Below are experts of layer 6 (counted from 0) of a mixture-of-experts language model. Rows are named router (the router's row for the expert), down (a neuron's output weights, with its number) and show model dimensions 320-383. Each number is 500 + 40 x the weight over its row's rms, rounded and kept within 0 to 999. Numbers have three digits each.
Before each expert's rows: a language model's description of what the expert responds to. This comes from a sample of Wikipedia text that the model never trained on.

# expert 57
Description: Word-initial pieces in titles. First letters or syllables of words in names and titles, often foreign or after a quote, e.g. P-ignatelli, Fl-ute, C-alypso, Tr-ue.
router:445504476481481503518508477530497478464484492503464488578504508471501558433435506552551527553536424462485398515462445436507518484509526513486460450477568495437444490508599392525507572469563486
down0:461448503548463510461479476552474485487476531557459539466477494510503554482478477491440508475538482538574430539469450529439447490560440419452518520541489498438585470442536518621494512488511494
down1:474490469467564472514542439545500499501466560529535521505504432474507526516462521519542500537528523502490528462457516490562490507558508519472490602537533511531505506539566452518521456425490523
down2:482528523512462526562508497478436482454533580511492519467503491493528551582547389430549510491550484551420482443510521555450504502526456457481433564528541523446555491502528468485590479541505456
down3:452452510526470500475518497479487517463525558515550515551489505514572528464603566532517494565534507475489460480552465480519492515613508535455496502487516529486496517571483495548480431522498470
down4:472536510493455484479462458449466467464489481492443419542527523525518499458475462556545515526452410525511411583524568466484500494486501489521538461464533530452509472495494505471425502491506425
down5:464491516461477489564535523485469476527484547464462508508495510520512494507537506470573526525434538542464506578418447491528538530476538571511505491464492469568474430547578555490442447484427525
down6:589489553497557515503522545571454536463514528495527538462484490488493500474449424491586496607491467545532533465510562545473541466450562493531463566614572456509498469510507527582503533501484561
down7:493447438501469493513510455403541479441553429501514474553521538463565507497518439562474493517476546484537401481505500474461527519527553432524491518596462498593499519538537502547502492512445513
down8:461519548586464459497466504552468486579509495493546561498499519477419495477501414533569499596478513554400519407431513518484498431531497490537463515579521468507544521377472518517581504538557458
down9:453448594582509500512464541497514538472503478502559536475462524510514523475525492558538408571463436549524382564533497467414490475594492489466481491524492564533537502463461477534495513436444505
down10:485466516468493469561494455484492459504446514507490501471459492488522512541525534520523546544553554509499478594501516435496497415548490559592531514495403430525515398496510510503541501465457493

# expert 36
Description: Prepositions after nouns. Prepositions linking a noun, verb or direction to a following phrase, such as of, for, at, between, near, than.
router:522471514451424483530468470465527472458539501494481545487488573507459565550533419509477513467501478486531538437538434487468551554374471456546489521501467452493570492529457460473546467490469514
down0:504507555526533535602452480505492479483540523500498528507488505510498467492456525485540479457598551444494474511557495523519445518509604430466480502550518501460513603553588508498385471522516543
down1:522581556525495484496510518535467543508466507494489469463477501545451493502498590489434455481507488529529511468492551427490527449454497510398526449448521509521462468465516454564409526502495419
down2:509488449509524548427443441505448393489444516502553557468520515516536468425575480466460489471468536553476492453478483484540522480492550536512547532491512508458536414487508487488540556516523495
down3:475539424476474509527455473500459547509553502496554434549441524486536527444480526493460536515488475523506510512507515553571540546478463557487505467521451462524513523432458526416499534552447526
down4:506562464485503503459520486471489454463427540535477483535430573507501489549524464526498532522469495453539475431536470592532522460540428534523485464447462506502577466488482464495560511531502476
down5:490554527528480454464483451528504509471415429504477471539522476462530479520508514465511485445516557544435532455436450464446446499450635483485479481548490510507459528554499554519460520498521475
down6:558516444483505470527428525490518492473506539529486487450497554542444511506504477535475505558524490438511410522486493446471546449522399557524511460490532426496589436490508535533489538561524483
down7:548500565542501458525457570494448475506452493520443558550588543463530516476483561573500386449530539478446470463492498521458529460592506508472530541586463530577517487506550465469546438526538528
down8:504559471422574473489525439421542517451499512469482557465502502515536497490559486445511464475509446410465472502505513454478556572483489540525539498483476499465469474480540512461512532535516471
down9:535510519540602513500488471498479491437496480491445535565512477536495467426526547515461478476451489480563449556525451502428412428536512393538538515528480502524527466429496515462495448497491477
down10:465520495517558486543457503486452460550487504509447503519512534477561428519527571532499460472540520522511515495449493504532500498527449459536463529577455523435409555441509503498497523568485442

# expert 21
Description: Names after naming verbs. The or a starting a proper name after known as, named, called, renamed, re-formed as, or of, e.g. The Domino, The Hollywood Reporter.
router:483585455512546482446490470508564509446559496536463436557481537458536563523467507424533471512573520471518502590478528507480450475538449470508557584458484519482487436498566548526540531490539515
down0:538449466462492559490461516465579518544439565457475580516462568467517548511499581459497548467491460536494520505517513464527524543476456481552458506557524504528574539502469498497408519439489454
down1:508573469494511467523510528513636527571508506466489462467484474511515529505502477556484526497527563538439586533483543566466499465491426449480513495528449509538453520551551495436606441492467466
down2:474446585541529518500495540455526482514462599534448537489493516537522510530530503503455479487545511538484446501515492507430513467512503479590502519507496479495537535420446510466524500507493466
down3:503501500393539486518506489522487469513466581508456441494480455564447503476531495483485480477514499450480544451594449458521554462434338531509495451483509500452483495463534596515542474561492426
down4:503461500505528512512502521456494510478497533507523410543526565497473513476440585483499531524444525519466450494471510540502507587452504427561531419509493425485538506479492522491401543492425392
down5:492482552450506464577491506536415442486493539505406520464451462549534568546525485553459491450481508529517486429530549400533520458426444432442465439465514589506491523465498496524480498492484514
down6:567482530428511531449517544454435521481548424501437489578483445524476457579528451486582451533523521527495447458443454372509500564521443474410486503494564495502516518508442493415450458515553466
down7:465511447466550575479545468495539454527449467502439498528441477503511519517482423520500499537446479499507524515540487496508433455451497474480508485426521475556497455456534411505515472510499512
down8:559447533441537475509535484494529502491422538471490508468517525548519475434599529454492457520498462490518447576526474487529544518452473548492471539496550488453496560457529489491430584453509497
down9:532486478539484553455489499503510503512468467514487511472502479510559517569466472560410511526459490488444562392544479511531442466520531463501576490562542584553566515462530487490527462520473450
down10:481518505529523488479430495482507465500530530514467527487523511453497543494467484490502560476465493508582443486540538517428429516563605425570504482464502535482524494495491479494413480492511494

# expert 9
Description: Surname pieces. Surnames or their first word pieces after a given name, often in sports and credits tables, e.g. Smith, McC, Jones, B-reen.
router:459493477515507464452488482528538470489504552412462572476539477519503513489517589514505547523481480550493460484499472528450460442495617531498478482489535466501485495545536488527443508419460479
down0:453472517456530444462503528559475469515508468512485565563474495531568485526458466551554490453497479442456491457503493414490507515550455490537466597497430493484553491456475434400478544502494525
down1:514586480446539531490525503501461546475464507560524515496527387541458500475528451498482502494533470496473548510510549505481547571509494507452471447634529466517536533494509491514504449523504491
down2:500481566502599566557456534516459510532445464532494463502492513554518518497503533508503500532454511460482533529431482562476492542539461517468502466570454488554450537396472472465475541487453521
down3:495521496523519491525512517567394478583583521512483492582456490488494473501441468528510566477515488512530518461536499448578589503521466544541532533526511504482541471505517469508489468393497494
down4:427507528487515506485483574488504548414462518542486554546474464523466461446530481534477499525563436517503495472543497562506490514559483504560537469426492494514490519474469487555462459541465500
down5:530530499499481504472537458535464367488511543551540486561446470509565574534574504480499478398554461562476494506477514537504519466518504487496493529536450487540542495474514614394502469496463521
down6:479458482474549457474471550537521462507530493489502433509498441527478503507493582513543564459542465506525554544532505463469503549556532445464445517468534488511438462430446491477537540465517433
down7:481465481441529445471476552476503530479465635533498504483569430527513446529459479489516512500492482502465509546500505479447493537507533447561526546544449447529408457430503453443521487484492536
down8:477474502466501504533521547549449465529518447520582515524463459511450489528540541505493470496528419531484445466497479529466581454509437591515556529476483520576578513590552547466499468509507636
down9:479525527543508458510515471531523500547560444530530551501521420543578437489444515522541492486490533492424522485426541469463489528523556540453480490538550526494475524477546494586465486487574459
down10:510443524496435476520599531459492494509523521447488530516510508458452617503486550512492471498501469528479527597523519444550529546613458485547496422550544487532483472523477522460522504540444570

# expert 5
Description: Passive participles and nouns. Past participles after was/is and head nouns after the in encyclopedic prose, e.g. released, located, north, built.
router:486563476450462528509458462481556538458527472562515479539497523507446430469520525495513496528488461418458435512549543512545507546495469510458551494571561565485531490467486536528421473489590533
down0:532487508528526443553486519511509504535453524509546506502511504454551468446507528579453494455482571500445528480467485450494504485543489474462549560463502500528542488505499496522469511487535475
down1:502533509421496538504556541511491588490517508548485547482489473537424557571442474488538508483495498451471483463509481457496490516504487470480460440569492504542519504500498452528537532516496489
down2:601531490430510491526508555497475538537474509534425518509499454499511457477515484549515477479516540507508457503455488480555540490530413484543472549441457498568503549560484535465456485485546542
down3:507563527437491509463474476559544514470524512445451508490496491503524491570430483444491508564527499484459528540499523540562533532470441610419531474491488481430483534521546458467543424528563507
down4:501437466515483470519597509573518466490480396580466518468506517465465540476482479551418573494551584514479564502483506447503473485507550496499405524482532484428522515500528481481548443459538471
down5:495503471489491451515481466512520562486508510460457469472471450506503440533544550490520463473462495494545466562507446486533447509483490499514508481483443547506576479521445523466418449503474578
down6:422579573513476481561586497549544496480553501512534541525472547506508449613494458509536468589520547506499517514445502440509479504513552519443385502574537458504458552469553539423508407527513497
down7:511525487476524513563515523551480505444522482437515472427499543489559409497481522468528515490582460560500472497555459423475492489515493470493487427492501553571595509559505552544450519510480524
down8:505512549413493540590509446594463524487529457532552472494521506532513530502478364512567577513456475516556451491538544421485466528521462493566430539512494446511523471508499433494529506542491490
down9:525518445447480478460474491488504490513510469553550455530494480567547478499574560495439587507553525449540496524518458442503548524441393456498518455574468546450456532503549422497500475547486548
down10:485487484450506564461452461480498506516473461485546555454494520477465555527599512511521545476489387537485410567477485459491439472540431515497521483468457533519471513458511556473404481522514502

# expert 48
Description: Foreign name openings. First pieces of non-English place and personal names, often in sports tables, such as Los, El, In(és), Ten(erife), Il(ze).
router:491406449519508489505559555530435520485460521516558467528514537474568526496507506510514519509544500523511477503433477506432430478520606504535462495418463505461527512445481474507470533545529510
down0:475514529477588513397454453505487520516613470454497587527485491449439527475480457430470472552475484495478391513529467522457585464468537581529492468521556450430516497559515457541516491534503540
down1:486482501531431527469513509528497429495561539479495469504460483574516546494474529521537472474486529470427458531449540474492523441532508472536480444454525502522500488555419418554523496554483487
down2:514549497414463447461537451493547455550501514479465533511500512468594491533469458500534497502418546556479493579505460516507474499483564492532479506479421549432485536546552468499501582491462494
down3:480546526524516464488466490509532464390537504506594504507450503503513541470467442515464550445515480474554559473510489519504477534536448561505528519434577440458485444503510452456463495514514475
down4:531502543463501488426496460551504484513589486486550508478547452414524498504445509548543470409506483512503506524525499508507495472547406463478533526544523520460567378519511509501560425528465457
down5:466499543491541412489491501512466458450557470504476503544509489490488504542555464476508504514436449544471431580466504534504559550477575432477447531552404542482483475569445503511479594481405502
down6:597562565481475477540463446458487498390536525511506521440406506516537482465545486474523488547456512462544455452511551531537540500547509555463471517482437459438515506471490561541498518462481436
down7:526556525480466553571513482486435466545449468478422475489532488501563534568492549501560510432572484556438490529463462512443483572447539470497447537509550484445466439407466537531518419529527553
down8:547493525527448514406472473463480556531518464517422548466494574559485457539480487524518516478442508481439542448444524530479512470597611518506445469528482466496472493429530485496599450483519485
down9:528516457479520518554504478412477627482455521479522478496490472441502461476470532440508474528549540538571560521544482507528523509525535548514500536548517544395467515514521445543515481503527472
down10:488554507483420447529559460515497458503591541491495448478531489466493507532485558541474473465508529478498509501381499458484476487501503537531487509498460548427481457506512498534515557429509484

# expert 47
Description: Abstract common nouns. Abstract nouns after the, a or his in general prose, e.g. attention, standards, regard, order, means, amounts.
router:528533516522463541462409468444535524417503460496544471546508469508514500491484601535428584455523415513576440468493514491498580415493439537520515502482460510514492485525438549510442484463503485
down0:569552459480570513457569497493489499527576499488547507544478491555531560501519455520549499527474511502536520426507527515553576480465481510489439453512522431501474556554594476496475468478490492
down1:490544522504488535460522442499546574504519526490448427475493486467542511527456485520451538535533564502478456481489501473486496520463521493486513506509477487478479451538598523463480529578482488
down2:456535406484486480446557492528538558497636497474574474556450517501548520409509494522477518372540513521455480448483468463563518476508444537482458447471483475465468466563552470504538500491573521
down3:519458504488539545527498526446533461499530458485581481458501507557396546556490540479540507512428583511496534487479537504510489506549491468504544553613484538505495541477520524475440474481507417
down4:472529495543473518482441489491495535469431571516543483532522502535547484475462598409427521590490366510494510572419502435405533528563418471464491481527493542466532492480441484521460442398463538
down5:551473500548586543531524470561568555498486539534457528494492510486508468523463473523462506466603504529476503492456542503524437476527570504526443498494460432481490472560509488438593489506462517
down6:501529476482453521463597451481524561496424516433453473477522558520535497526496516522467461551562460477434448557401531468502562464474479448518463471504515454421480506507484557448520441550494493
down7:558455484497469438507456480518424436455479561509507529465432473483421527496541553523520504551467493499512551541580496508428481559481444466491505495497518474482541596476481486585413486489493509
down8:514586556483553536440532499465505596479521559494527498527485543508537525548460544531482511527582517527444438448484502458508577480565451463444506544527504449437510575464569475498410439522570499
down9:573453493558499470439565506520440538506505447477487495560474490563429539545450554502515476505522409472486504442567424524497559465593447544522489485581500465453532467397410476460476574494472533
down10:496464464501505489496496508487485451503545452496479588515496528529526506473462516519539515496404537479436495424462463445456412546582388501398494492559512512481464551515438449553474515475426497

# expert 8
Description: Articles and word starts. Articles the, a, an after prepositions, plus first pieces of split words such as e, ad, le, br, ex.
router:501522557440463472532486463540606411530483496503540542556559465497496513511487448537489584559497437456482506492550586527459526392493482525452487503514544458559459417470519428516562496447536495
down0:611488462469590495513477514479540539425574494548526529629481501511472501439488511556616616525500537509471416515506570479496475515472564538430521490490457428490491496498477483516471584458467501
down1:490496550484554545501552539546547500443455467523492559555462437449545493483496459553505536529493549414535528479524498517478526519500572487537496492455515545505420547537562540491572455518486496
down2:454507497507460496509553425486479504537490498464523513482478546491423560496477526480548527481494528554516457485488490509480509450469348419443507443475516472572604529511564506495419478473493495
down3:545475461559393437502479458531501544553535562555501538492583504475502509535506461447581556550528561495525470473499451477562491506541491465442526500557482507494511518488538527455608462497520569
down4:530581531519425598503516536497508536427495517545575530466557511436514515486502461501531503438532515536427530483438480577554456472499457512461543512502492537518456500539601515441523511538517495
down5:527510516490423448474560561456504456589515466517438480540461534517529458562466502569515508445525522482476460502520506525543549484478540523474526489575483465521471513563473489491482469503570476
down6:462457457514485498505512466465575446502522480477464449505452483491489472557492433531537490567525534484437547471516491498547434500500439483504477494515482524460409465495521554515473481454449512
down7:505475579464487428518498500526522475528477454466545540434490537534477580546446528493541469448476514548487518513480495497534504445513428481489508470466501460541525440522459455497431507500464494
down8:480487495521465539524493445471542488548451496465485510534449563507498485448482424495453505465570530493432496473565534523460529487482515430555489560507542535496477474558533417470486445567549509
down9:513492504533514520533439485541485584479492479539438539517445494533515523500469551485538501490563513436468492474465531510470442454495509477488558497503552540516449581488590484471540507484444481
down10:463443507475488487554498556480504542530473532507566522465475484528541535457519497459477462492516471552445456576519545523415547532498551485462499529489460449542413557486554468465447551480424485

# expert 49
Description: Foreign name openings. Capitalized first pieces of non-English names and titles, often Indian film or song credits, e.g. Kar-, Am-, Thal-, Vas-.
router:431509529532480474487513481476531486496452567462507504619518492502518508438468443510527410514513469551540458531536479489521499469441609470515544486547498544464484504511489465551429503469538482
down0:513461457479459545490480535540531503496446536522516511548557552509530511499441497476489497512422462494529467492478480551527521490501546427539516500503500618502566481536519511505491485557526425
down1:458468481420513561465537516416480534486471520570488549573574484496456492555581540488517485593373508552517498465576440537527534549510479504484494524530499511569515514437484563485505482451477459
down2:479560513571493554489511513464542464483472417550509512543560533478450521454475446454554527442567498512481463481500490429536481416594509482478458520465556516489472556469511458514545507434448460
down3:529468526507533462548481529482490582486511431550535437504562462497469579479495536506565568493463469539508427511475539493523473525478541503500488483421467523461476532490542492551541497544479537
down4:428500478538473470458485475534491451416475500493481504482510498499514426497537506517541515562513476451546497557537511500468514523513510557467475550413497500514473459589477507527510524409499506
down5:469445488474453487542458538617537552483493501569472444527504504473490492507461491490404576483571556542437504460466536521451492466499535414492557458517545416573423493471497514380510464460580504
down6:485459507471494538474551535510528538552543510545518460473547482523455562448514486470479482494457507536438460438530497530479485501444588487531452551489474547452449546578462521512463498484439464
down7:403446515510498489502554430502520477547475556468525512434523535490551476533492438434518496490484428491478535602480485497446496397536536510554456541467464512452479485476534484529478470500427423
down8:517567513550470520457487493514431453533611531505467449533435466491472500528529481494520503449506470510506447464479529531474486570558555515454510531529463529451458490503466500564503461540587522
down9:457438485490463527491512465519514542463482429488482512475526528507481489548466498468489416548551501486517547540472466549572525538463551541532483569555424552436532509477532560474500489491526527
down10:470507492553471552559529575530428532526531532481526471507551552463514474493509569479497518508539475430496495456428482511502485438419562548520533495447495497439454557533471546481528546442475442

# expert 14
Description: List and table markers. Line-initial hyphen bullets and pipe separators in infoboxes and tables, as in "- Country:", "| Athlete |", and field names like Binomial.
router:449475468612482542509562500513485476487497540528530431564519465528481490530498514483500453422482507553405599468527511482527499561468579539492608457423512511512461467568460472561526470504485527
down0:585488498468449530513526525512492515477599414452525485477516503550448460491561477549546483445562471512485576576455482528504544532568446559395481459479470473433475530518520533478523386553557526
down1:481538459607539609549560466531532519529503476516531491515543518576498464445421417554526474516594569418449459513470498475496558498430491516527467515484526516499514527500560481477500504455508477
down2:512469492512490549500517433502499449548471492450511489505549578512436454495446526470577474471454527474513527565493601507441460494516480532459490469444597463560550587511515505545446517496518497
down3:547551525442397537497496553506587424528510476525507517532507484534499518512483473504524507494478612469453477492464452524509545506506464495476498522445476499447498460564487454505527483501520464
down4:552597499516481454407508522457463480470525476527487555579476557496513511435444520459499529510468480507535493503500428522480563515497528492515536429477449505441438469514496494463532505505480551
down5:504518494467506487527522463537526518412535497492417467480475494468543442525486514545509516518513418588502530526475522450493471497520488471482451499494517479510533510486572494519494523496587521
down6:480447534508557509514469517522516534469436564483496495558485503517442573499461466480438494505538458502468543494546542509501435529540526526492514485514526439467494494553416486519521504525447455
down7:482527533508486454469520518557523505497504487405500506450432495521422491476514395542524478566513575404508554530521572427516443496515473514473451506500548473508459522499521460454460460482484490
down8:450551479510519408559539553502507520472492580520565482480453512545442453512451438502474531468430458520504556405480505526496483530490532449500511569461534509475524524428498478484519433467478500
down9:454522504523501570516534453495474538556507540502478502498444495489509523485481468539463469438512492556512564530466492556489535501446529563513528533399503515495487543604542438593561476479498469
down10:565490494482475464498519482501516519477472569435551493477500450436562433524506368528518492578510558439555529537513547469541553510506472483519586510457535474474550439474577479503570470478459512

# expert 52
Description: Credit prepositions in works. The word by and words like featuring, of, the and his that introduce creators or titles in descriptions of albums, films and books.
router:491508517439466543435499548505585500454503459494436492519517501504424509508456375483557463597512483466521513459520466567535451523490488509447512540471563499482452462456441439433612470454568502
down0:492566470384478513487475451465527494455475548473567477499455552504510496433452483481512525571457424437450502508461482575507529473479469482477418480565402444483414499515496501544516543506577470
down1:524468494439499487481466466466426478466523470485557439541509502505515522485532533501501473497558449494488599498429539512476451507520555492604407473562448444491528554536463481498480497482489535
down2:454475509508511538520545536435500473550563490500511448458539456464434510528536505496460439495444472454465513439514546498549545483476465540472529517479585519486542487413521476545548521516490472
down3:513454505469583525479489488532476530523518519506434472564442488473447496513447471501388576465475504459392463446462561463490473488456490409501517486533522476528490468519560553500624494519528527
down4:546510502572483464430476520579519532508592479512471498516444547517592506456457506572496475384519518549465516443494506491565525538462601492474552456572463480509484454570562520523465569514514500
down5:522568471457520526553482503535527492490523510465486481450461475507493580504431489487492487510478466534535542498490498525507510486557460516526531528421526575477490435556447513519506470568534483
down6:495387452459540533447533445512489469477550513452527475490532458547457443529513535500493585469465506432548462446453467456495550458510522487505477520478420436531582523481453560471497511449538499
down7:560526480409537488507472460468543419450551513441546476480546492514474550478486476494450443478546521415531425468493538574515486539502423524500490578466550490485441514438575479480434483482489476
down8:561473459562514553502559544488500540531499526514511466487500507544645493495529505487519450506432561486485502498508486487487457493471505515507527525419466535590468501516433448482496527631438482
down9:442504507469504456537467457493466500425508417454471477519478484527399528497530472480485531573494456493519488559508500451494441453523497491553585443424497442595546419498459476507524494514496506
down10:545529482493472438457512516501495507489455471433520517457511461447493548557544486519518429547557451483506516519488488519508506481499469510450638531521499495513503517454553504445448469489498450

# expert 10
Description: Occupation nouns. Occupation and role nouns in biography openings after a nationality adjective, such as politician, footballer, lawyer, administrator, hockey player.
router:492467466526527524443526480490497524430573440468488446513519592473453465491485607515473558571546528490533448522453478470528532443500462469445495524471455461520486521465501517475393502502567393
down0:506465536540512489412491492573463542520502502530492466537492518492488527471543428503558462565594532496502440500541400532488474521436386583561505517507500503524451587482467601446445527547465483
down1:488526439416517566543481495525458498499529458462506511541439566482534478490519513497543482464489482514529470477467502549554483538494446486523483464534462543501452489477484480505477576521446549
down2:445483484475508483503490549506552485485541536480510427520554541486387461522520512508500523451420473479489480490508550489521413496478545487487459447388571541455543413576514491482519514438583473
down3:503458498470456524515478492550559539444562451525454430555527463417480447470521497527481502473504488502477415511506530475528522446510466526471595511469511575486504447528511446488525463502581495
down4:510505489541504566524578528454505534507522529489503457512485567494541538493519467438571404483488558469452463539486494518538473473490589497446494501495536523510446478457544530473551549479466548
down5:504490516522469447462450424515499579503437513401531510442467399486518520511546573455470504491566485497517481606455463431518499449484522485439605518468498492475537549467495577524481560509457462
down6:492541456535487469501497425543476485487488513483471470508526527497523440458429518521589469497549463537451496461486524453525514516452415442532400503512594568457541466502443488549508511497447558
down7:516506549493552532458505463525503477499539490465478403535559518505445423480465463529525536545525447525549485469536514539483487534551515519499524579524556570549507461493478547512442485524483476
down8:559535531535558566540487470516512471567505534519546498580532512520522492471507510517578513452490542531491435528495480526493444550446464474549584446514510492487547567471465558502393485516419570
down9:494446505486573523541499516558546521419474540484490590536560405447537471538501579529464520397478574518498527568521513464479470480492591509480492423441525542466493513476534401506520494482466515
down10:505579469505550516568504476571415470568568459499499439479498517480492497483537478500493492385506375427499556490537504497472479514474364494518528507500471532541492431498519547501463540491489498

# expert 38
Description: Hyphens, possessives, prefixes. Hyphens inside compounds, possessive apostrophes before s, possessive pronouns, and negating prefixes such as un, dis, non, mis.
router:481596456499550484465470519555587481523481488485533517580507545511439546501524510559524539544403537492488473505501566447504452518559483515523493518491563465615543477467566527440532445372478476
down0:474545542452449483546492500516455539445510501590466494542503496557507462563507427610458417534424504416514522453516527517523482535474438554515565515503539466520547423550568540561445472558552455
down1:435495509525467524524414524509538471570492497469535577440502498468579488499491457450473495473421512566461485524458502458463495480426537483493568510545510511539558476530561448476519484524407454
down2:496518517555536526608441466470503511499517511527463471485550507537501529564520574532522541463502482553494496499519523561508515483542553523483501503518548536517471473479532529519465544487448534
down3:526496510510507467464429474588441461534445512511509489475475374448512486520498603531402485452504536511540480561500460440462487452524570459520551437520499488485531546422490514425445547466500469
down4:492456534491549563536525452499518425500498504500496489455507554464477551507568458467418523458585492397553486497456485575452517534440511469576450484597515547453415530434438491474513516465532456
down5:495507526575550481509490504480442555454534528489499501528506558496476562598511506575520460539364501507421477434487489511509515452523555546424508530542531502578530485481588580488425533470522538
down6:524510447497464583466536466495487455511546496452519505517482486488460527478474490505538507465514523480511491498578451517450508574587423521490520498460506462459497544548404470531585539446467523
down7:502485524518479525474498473503478471512505470524502479461473495507483485526474449462526539433638538473485584479587459505497533478497417540469508481510537517516504547486362509507497575481483558
down8:505522499497529425489569502458460504528407530489481502444523450462515500491453593516464551467591587462486506462546512515484490523534408524546472529527483525496472510524355453546534487454506516
down9:504532546505502516545497505491574517519456588505433431574498559507412453544534495524531476544536540501530485561418541447569527460478502518474449514550539470502492447492400498539413495518472565
down10:468506468508546564456489420480468517587589487501548521577491513554553499525540446533511562457447559471465405571435530492557565499506540512529496527512467545476456453406524441443499527500544517

# expert 4
Description: Discourse nouns, connectives. Sentence adverbs like However, Meanwhile, Additionally, and common nouns after the/his, such as time, season, father, sources, historian, authorities.
router:547555530487512511498457534525506493482484515455518453467476522524520509451473608536494611484560471484526546478520410466509521415490453472525584426490539580556539508509461535513426546461420488
down0:486428519448521513494496458456411504539515544472406524561484571494495472486494468512515475457519452542456546528452498480530448519524565512583553439508542551492478557545470502516514425499485554
down1:490525518503524557419525520498496607522406452550495510542459502392476475543514533557430527490474507461477477518481486549459476491545513512491490479435516495488478483478573482492445472506537504
down2:515514524501503473575519459475504503564532511465467563516481472521536437518449480486511501459591569498499526444520518519546472479484556535486512429506464475506505419488522521551478534503465468
down3:474455417486523499560488620521486514516495532433556527481512504452522491539487469526548387551562460531456566470463528512471470483491554542498463470508487571484506567456480545515500470504491511
down4:472516490401524480449468511506525516451543469492543510510512488490535538495468476476535427510545463426576538540428472465489463467410506494466503480528404456477492554456487442554529446483483491
down5:583484507535508503458479540481501489532502486504501426509429488483499539520537517465475528506412488536516482461478356514479505503532435448483487529509502466531508446448488466454535533422516534
down6:461538496487588510550500493514567463509479501490491443519440432494471498423455544509437478547554438575462483495504486531453461479457367552482512543498501518510526504560521474479579560520434525
down7:521436515431499502553527458516509455556574506501561474446458486502425521445473434512424497505516489526440550509577463491560487466495479517418487503550462469551503562545450471493543530580535518
down8:512550497586449405464466583464473478516520477511516540513485498476456500518442562511423511502479476574475500461527425550508497445487524519520491510409495548488544480472477526441536528472524539
down9:455438507458446451542503585555509529477522469530532520494557472537517519479514441478541485499508485514461509512490543554512511449509484524475577527503538573450491512474466538547454492505515460
down10:489503547467517583472576453496493520452567485472512473451506489459424495462458566435518549477535472501480471475466615474479462547443557465513472447490463561556456472521551509458555488547520504

# expert 40
Description: Determiners before career nouns. The articles a and an and possessives like his and her in sports career prose, especially after signed, as in signed a contract.
router:514502468499495491449500511446595563478501420458543451499547523540445505484479445535477552620561474485441483474495485416476392472547415512490537497403471457529507510546499553460460535425518505
down0:549502543522502601440470574523497525446525526535524462483507509578463456473487522388454422492539419476442538531415464492480533490552476511545515481495479455505503509506572508439544473531478489
down1:440514501541516481516555429552563482450517526499453528454484544458466440472470429534532463551488470481481545519527486529434529463460523524489435476488498553546514508550515516556477499478607488
down2:459463482562556584538473545459504474544508570500466532478510491463473491460495525519437518428565546502566509475612619535513448477450578418527488490440530513504482536486522462490454486544463530
down3:498452524503492480633549469552424479531467427491431510499545513472529544555589537535455526530571548463538481528579464481547536525480534476508489396551455511425488545528503539447450462541492487
down4:491529523491454456486512526466584439503475496489515505476526564591470547469501462473490439567465585506523473512476490477555478520574537440484496499491461433458505509487471512403478566526473508
down5:493523502464490460466481446527424584510482574465469501567507460470512491456460504568479437546483585450495541432507509546531480453499531552491464497505520520534518563496563531500559480456485450
down6:432548511482508498519516516457497455519446439487514506453510569434429555452494469535500473491492488491519486501526521542507540442472461568518495543430557492529485547474589526395488464479569457
down7:471492505507470499469559545521450477520500524487406447517480538507572502454519476480502542499462484506471526415500536483496489456450578507528441468474460449559524507532466456510459527470429532
down8:524503420425472515484408519473535587434520550397486484488496463507473499480497453527487445439445533386481543527473475529511437499468400500508483516484525478449517478517530567514470505520579457
down9:478518500510493484511573539502499544514577529516492490494572498460442456523483517499486497472571506532510469543395459470487505488471495374462507446514522427457452462514500422472498456522509556
down10:529520484541558527577510439531458527541504481455454472460539486526492498489539560479443525523580479500520503478533533531526584479430530512549507467485479498482488493501620481519483530498525547

# expert 51
Description: Year digits and word pieces. Digit 2 beginning years or numbers after dashes or spaces, e.g. 2014, 25, and inner word pieces like rec-o-illess, rec-ru-iter.
router:476535545385512497530505473508520454523552652489499533540498529440457484535467548474513507447465438494496518505499498491485525444557481489565534459522505481475481525533521494574460455478481481
down0:479496467476469494434479591501453505454470419548471514510561518500553428519482518506575470513477430520538438513503412516450471565487542494480525490450513578499491478508452505540534490467501456
down1:467529448487478452439511544488506493529503586512548475462511482507439486516456539494570501501526543506448469525446470493474491523545461532531534544461496469425445511519514443492458468556559498
down2:454556511541558563550544455554520508500533452545544451454500502480424488484499512499406518524600540533485525493512467470503479501533479496520437495528543432528489526519498504552459526488525472
down3:439431502523574458485455476513532529443520527520462557495512476524490539528421522386522531465468556488410488517462530546486507493508510517550554510543501455546552475574450493486465491467446467
down4:438559451497547526544465471488521463471468460530520487476516535568521454517477593470469482504526489448488511420424503473543437463440528508467489451427507494477518490513520483470478542435520472
down5:480488479567502495515502543493532547488482426499416493478494451515466485470437447501484445556523436486480538479504521513437501492454497538393500496550468469543549477460533564570557511470546544
down6:534551460493509517548597501490570576467496515490498420437582473529503510490546424501493425483574557518475566455518486537527547473472492520515480562534548463443557495453497572558603584492472489
down7:503532539411514539463535532494519471482442462470508511455435540463485486532441496474389511430448538480539480524463454459518477625522498441534513485452535546508508527430520499525490439461506488
down8:537536450450442529520463522502497517516469461532494453502491531490494488472487514508436510510468502455479492472503462491476510506556568439505551472516495567478510569484477553462468470515401556
down9:433548486432471527507502526429541469458455529497507499526495409523529544531492524518585545477458493495551541505536513522494540481519478556497517560530488478460502460490469468567523478468623489
down10:496547463440443494485528476515505466452479482557467540499374507518574499488517464505477507493462453474468609499559473495499575524470377557451490573508517493398432509453537456478446481417483533